Experts of a small language model.
Size: 11 layers, width 256, vocabulary 8192, 41.1M parameters.
Below are experts of layer 7 (counted from 0) of a mixture-of-experts language model. Rows are named router (the router's row for the expert), gate (a neuron's input weights, with its number), up (a neuron's input weights, with its number), down (a neuron's output weights, with its number) and show model dimensions 0-255. Each number is 50 + 12 x the weight over its row's rms, rounded and kept within 0 to 99.
Before each expert's rows: "gets" lists some tokens that make up at least twice as much of what it gets as of all text; "comes after" lists some tokens at least twice as common just before its tokens as in all text. This comes from a sample of Wikipedia text that the model never trained on. Tokens count by the router's weight.

# expert 29
gets: " He", " he", " who", "18", "00", "10"
comes after: " ", ".", ",", " (", " $", " ."
router:35 36 44 40 32 67 43 47 61 51 46 49 61 63 61 55 66 39 50 58 63 39 37 58 27 45 37 47 60 48 36 76 36 43 66 48 74 26 46 67 41 49 42 37 41 47 77 45 34 63 57 50 39 50 41 45 32 36 43 59 37 42 36 64 34 55 30 47 37 63 53 51 59 35 66 31 47 44 49 51 35 58 60 32 33 46 65 67 42 41 35 49 41 69 41 37 55 51 62 42 47 56 34 59 58 30 78 53 60 60 60 56 41 48 37 48 45 44 58 41 42 51 58 36 45 50 70 39 53 48 50 52 55 49 37 32 42 73 39 49 68 65 54 56 41 45 41 40 50 52 67 60 50 55 50 39 50 34 67 26 61 39 73 64 56 52 32 37 40 48 58 61 41 78 33 37 67 25 49 46 48 48 63 42 67 22 47 30 36 73 39 49 42 43 43 32 44 57 62 48 32 61 61 54 51 46 29 47 50 57 44 33 64 38 58 37 55 36 44 66 36 55 50 44 63 63 58 60 33 39 60 44 56 40 66 27 50 65 54 55 33 35 41 81 53 64 45 49 63 49 42 61 23 57 54 42
gate1:53 52 57 76 47 42 45 41 69 54 40 51 40 72 51 37 49 48 42 56 49 63 43 63 49 55 51 46 51 61 68 35 52 48 64 65 60 56 26 54 37 50 62 56 55 41 55 64 55 45 51 57 28 21 51 67 52 48 47 55 60 44 47 77 50 44 40 65 64 43 57 43 48 45 61 73 57 55 36 71 49 54 70 53 56 30 55 62 50 46 39 41 44 68 60 36 66 65 41 40 52 41 47 39 44 50 51 46 67 36 51 52 61 39 62 52 51 49 58 45 48 68 53 64 71 61 45 56 33 43 55 54 67 54 33 47 60 51 36 25 72 46 69 29 48 42 47 21 43 52 61 34 30 56 34 56 36 50 59 54 15 15 65 50 67 61 58 48 48 40 50 66 63 40 37 65 87 41 60 46 44 30 48 36 72 37 39 76 56 53 49 40 54 44 34 46 64 44 62 41 34 38 63 37 38 57 40 46 61 55 55 40 51 65 46 68 62 59 46 41 38 53 71 46 54 50 40 47 56 57 53 34 54 55 62 62 62 51 33 38 23 36 16 60 44 43 45 48 27 44 50 51 49 28 55 45
up1:59 45 56 58 37 49 54 22 63 67 50 47 47 71 38 49 60 47 30 43 55 72 51 79 28 41 53 37 48 49 67 51 50 51 45 68 46 36 39 55 23 52 65 41 55 51 48 66 62 47 57 49 30 33 59 53 40 49 61 66 70 52 49 70 69 42 22 54 57 31 75 47 55 55 64 74 56 63 45 62 54 55 65 54 55 55 62 50 39 47 47 32 39 74 61 53 43 48 49 41 54 49 38 40 46 49 46 60 49 37 56 74 64 61 65 52 39 59 45 38 39 60 48 57 74 58 40 35 60 65 50 59 66 54 39 58 63 36 31 33 51 40 54 27 63 46 57 10 41 57 67 40 46 54 34 61 49 48 53 49 33 42 76 60 78 56 63 36 47 50 63 57 52 64 40 62 80 41 49 46 35 40 51 42 80 42 28 54 57 46 55 47 40 46 44 60 64 35 65 47 38 47 41 40 43 48 32 51 52 55 49 52 55 60 27 50 44 42 51 41 48 62 65 37 52 63 27 38 54 77 63 34 51 42 62 47 40 42 58 43 52 50 37 52 52 54 60 69 17 43 41 47 51 44 48 45
down1:56 49 57 41 53 67 55 46 41 50 37 40 55 53 46 43 52 66 60 40 40 45 46 42 50 27 59 53 63 38 44 47 51 42 49 48 71 69 58 47 31 54 50 48 51 42 52 32 42 52 33 55 52 48 56 41 52 32 60 37 38 61 70 26 68 51 34 46 88 55 55 65 43 43 44 83 36 47 49 07 59 47 60 64 65 70 56 55 64 56 53 47 46 55 53 50 63 45 56 70 46 37 18 42 43 37 42 60 29 29 62 46 55 47 71 33 48 41 28 41 47 50 60 71 51 42 48 46 49 30 57 56 49 33 43 66 38 51 53 56 37 50 61 63 32 42 78 16 49 49 62 55 47 51 50 45 42 40 51 45 51 66 60 65 46 68 45 67 30 72 54 39 66 43 52 36 22 47 41 39 60 50 49 41 46 57 42 60 47 45 39 43 58 50 33 50 30 41 27 41 47 76 48 64 50 53 52 26 60 52 52 43 63 50 40 49 46 30 50 45 50 68 69 39 20 45 42 51 50 59 55 44 46 55 37 50 68 38 38 53 36 58 56 40 42 25 55 68 47 35 30 52 58 58 42 61

# expert 8
gets: "r", "20", "ud", "ed", "ond", "ob"
comes after: " L", " D", " F", " S", " R", " T"
router:45 39 35 45 56 64 57 59 71 63 47 40 42 46 53 47 80 43 46 49 71 41 31 63 49 46 41 57 60 62 43 60 43 38 59 32 68 28 41 68 38 50 43 49 51 41 62 45 49 47 54 35 61 57 52 68 38 37 45 73 35 49 57 40 55 51 48 32 42 76 62 54 61 46 34 53 42 38 56 40 41 52 51 34 50 37 50 58 39 43 58 42 48 46 45 35 43 52 67 54 45 55 20 62 51 56 47 59 54 33 55 32 39 49 30 68 36 49 50 48 31 45 53 47 53 59 29 46 45 65 50 49 55 34 42 44 31 66 49 59 51 43 54 60 49 50 40 36 67 53 47 52 39 62 31 34 58 52 55 37 60 35 51 42 52 61 51 35 86 40 40 53 25 55 38 33 71 55 34 44 35 59 61 55 54 46 38 40 41 45 41 49 43 31 18 44 43 48 67 42 18 62 54 44 53 30 46 41 62 40 29 41 62 45 60 49 44 60 34 53 48 38 53 65 72 73 57 60 51 52 68 32 80 45 62 34 57 72 69 42 46 48 33 74 44 47 40 63 60 38 62 47 11 59 49 62
gate0:51 58 51 60 47 43 51 47 45 45 54 32 44 40 60 42 63 65 62 47 68 54 13 57 36 57 56 63 56 48 54 41 26 47 36 58 46 45 55 53 23 49 61 55 64 52 41 41 51 41 51 46 49 60 49 50 36 42 54 35 45 40 50 52 23 33 42 60 59 75 55 51 61 66 56 55 49 43 44 47 62 58 48 71 51 40 70 57 21 58 50 63 63 27 38 58 43 52 58 46 46 36 59 69 57 49 60 41 45 36 19 55 38 36 34 09 30 63 51 37 52 55 65 56 45 42 40 60 50 49 20 25 50 49 37 61 43 51 59 52 52 40 42 67 50 43 50 24 56 47 38 39 57 48 42 64 63 34 65 39 46 40 36 22 63 65 46 60 56 57 64 51 50 49 41 35 79 53 39 52 52 46 39 56 74 65 55 72 76 46 48 54 62 41 45 48 54 39 53 61 48 68 50 52 34 37 56 56 30 55 44 34 60 55 55 56 47 62 50 49 63 45 63 48 53 52 55 35 17 29 80 41 53 64 31 43 38 53 42 39 45 58 45 47 56 67 57 51 54 54 50 54 42 82 34 33
up0:43 55 65 47 33 41 41 54 51 56 52 57 47 41 55 35 65 42 78 46 56 52 32 62 55 71 62 53 53 66 37 52 36 31 35 45 28 50 37 52 41 57 58 58 58 57 38 46 70 32 54 60 58 65 74 78 49 44 51 44 66 31 49 60 54 33 44 53 52 53 51 31 62 62 30 55 55 47 26 32 51 48 63 47 65 38 40 41 28 60 48 71 56 31 44 43 44 49 54 47 52 44 57 43 49 43 70 38 54 44 20 52 44 34 45 40 42 49 49 48 47 59 33 53 26 18 40 61 71 53 49 43 31 57 56 32 31 56 48 51 33 37 52 45 53 39 55 29 59 57 41 48 61 46 59 42 40 14 65 45 59 48 47 48 79 57 57 55 41 49 68 60 28 30 30 41 74 34 69 46 51 50 31 49 60 36 58 58 71 59 45 70 55 45 49 63 46 64 66 55 46 52 68 52 37 44 50 43 44 52 38 60 67 56 59 47 61 45 45 46 41 70 55 28 42 27 55 70 31 50 58 52 39 64 62 40 43 49 54 40 63 45 36 34 46 49 46 55 26 58 68 41 34 45 34 33
down0:35 59 51 58 43 28 69 39 41 58 56 55 34 54 59 52 41 65 58 45 34 37 47 28 19 49 39 45 37 58 56 38 53 40 34 50 46 21 46 59 42 53 62 47 63 66 63 64 47 41 36 50 43 32 54 57 58 38 53 47 52 68 48 35 73 36 32 58 22 45 38 32 48 58 47 29 59 35 43 43 50 31 58 37 51 57 47 38 31 51 17 45 49 29 43 66 55 45 77 43 41 45 37 50 76 44 50 23 49 58 46 66 59 58 61 52 43 71 43 76 44 48 48 80 38 43 56 41 53 64 43 66 68 40 54 36 55 56 37 50 39 47 57 29 68 38 63 44 59 40 63 70 51 58 48 55 48 40 48 65 63 31 57 39 63 55 50 59 58 72 53 43 50 56 45 34 60 28 65 45 52 52 52 49 49 48 48 51 59 67 34 44 57 39 51 33 69 40 58 62 40 45 23 52 52 67 32 41 52 46 52 39 41 57 58 54 55 53 48 42 26 52 53 49 33 77 41 61 38 45 43 76 38 35 58 35 39 43 46 50 29 47 51 43 32 76 49 55 39 68 64 56 57 57 41 60

# expert 4
gets: " the", " a", " his", " an", "'s", " The"
comes after: " in", " of", " with", " as", " for", " on"
router:38 43 35 50 45 70 65 35 61 61 33 68 63 49 52 44 71 43 65 73 62 23 50 64 38 32 43 72 59 48 41 75 37 46 56 54 63 30 48 61 39 32 39 40 42 59 40 52 43 51 64 33 43 57 68 53 44 46 34 69 48 47 43 48 54 52 35 47 43 57 53 61 63 42 50 54 47 48 64 48 34 66 43 44 35 38 63 78 45 55 42 44 60 67 46 49 45 43 54 43 38 62 31 58 54 45 53 64 59 39 53 45 40 40 46 64 51 42 59 52 50 49 50 40 47 71 58 48 71 66 33 39 60 38 40 42 35 62 47 54 58 69 61 37 41 37 35 46 57 50 63 51 48 67 32 27 41 35 64 30 62 39 69 62 55 69 32 45 62 43 40 63 20 72 45 27 64 48 38 29 37 51 46 54 56 47 31 36 42 61 33 48 37 35 44 39 32 43 59 36 46 62 43 60 55 37 23 43 64 34 38 38 58 53 67 33 49 42 40 57 36 32 74 58 68 59 64 59 38 35 64 43 54 42 61 31 50 58 66 50 41 32 43 53 30 52 43 61 70 61 54 69 46 59 62 62
gate0:63 41 43 60 55 37 72 29 40 58 30 38 52 58 63 60 46 61 27 37 50 37 51 08 67 61 30 46 49 44 56 51 56 53 56 40 36 21 59 53 27 35 58 31 42 53 48 48 46 31 55 50 29 56 36 50 57 61 45 36 50 48 76 35 38 09 55 59 54 39 53 42 47 47 63 51 48 49 64 55 55 51 60 59 40 58 39 49 48 51 55 52 72 61 41 60 49 65 38 26 63 35 47 53 46 76 74 40 53 51 36 54 32 59 40 31 31 47 55 65 45 61 50 43 73 39 55 47 48 44 43 58 46 69 60 61 46 29 34 36 53 28 59 36 45 62 49 58 63 47 57 53 38 53 66 64 51 53 58 30 74 52 56 57 51 43 63 56 29 38 43 48 35 58 56 49 49 50 37 50 52 61 81 53 44 57 65 71 56 42 57 44 59 46 40 48 68 26 60 45 38 50 44 48 79 38 52 49 37 52 53 50 54 44 40 62 38 43 41 59 68 59 37 35 38 39 46 52 27 57 71 68 56 43 54 57 56 51 50 54 79 72 49 49 36 60 44 29 56 45 58 51 58 54 63 49
up0:50 26 25 38 43 63 39 60 75 49 37 48 34 45 51 52 72 46 50 50 44 37 61 71 50 42 54 43 50 48 66 51 49 53 62 52 51 51 47 62 63 55 55 52 59 49 55 38 40 47 47 83 50 31 56 47 48 51 66 69 49 41 55 71 44 56 57 70 79 60 67 33 63 55 47 70 54 44 71 56 58 40 36 72 42 46 37 71 27 48 47 60 38 56 62 32 39 54 59 40 47 55 58 36 71 37 55 56 54 61 48 32 76 55 59 51 46 62 68 61 43 51 51 48 53 63 40 53 24 45 53 46 41 35 43 41 52 58 35 59 52 30 69 51 72 47 49 51 22 52 32 54 62 64 56 58 57 58 53 60 39 55 60 69 29 62 70 56 36 35 63 29 50 60 41 40 51 45 66 36 51 48 39 43 42 59 43 31 42 51 42 62 38 64 53 56 38 52 31 67 47 39 73 56 63 55 46 60 57 55 39 48 45 47 49 49 45 40 56 73 55 37 38 38 49 78 78 68 50 49 73 38 28 37 38 57 42 55 23 35 63 45 47 63 80 47 52 46 31 57 52 50 40 42 48 28
down0:65 39 41 47 52 61 55 37 64 60 62 58 58 73 50 33 43 60 51 57 42 51 45 47 66 56 65 46 67 42 45 46 60 51 35 48 49 63 36 40 12 63 24 37 64 41 33 39 42 58 29 67 31 48 54 41 66 47 25 59 52 51 64 60 53 39 42 46 54 34 64 45 52 60 69 43 41 32 56 55 83 58 53 44 43 46 64 45 56 55 54 56 60 40 52 29 46 59 53 62 46 42 49 42 64 63 40 67 49 56 65 47 35 74 53 62 55 27 63 62 43 63 34 46 83 76 54 61 58 64 50 49 63 64 39 53 56 56 60 35 61 64 47 45 33 43 39 56 32 46 55 50 57 29 62 71 63 63 30 27 42 53 31 59 46 46 51 59 40 41 59 48 40 57 45 57 51 60 52 37 65 53 53 49 47 38 60 50 24 63 43 57 56 26 61 69 45 32 56 51 36 47 39 47 57 61 27 42 33 46 49 50 45 57 55 45 60 67 56 26 39 65 61 65 44 52 69 63 49 61 39 64 51 59 33 66 52 48 60 58 44 61 52 40 40 61 42 26 34 51 77 30 79 52 54 62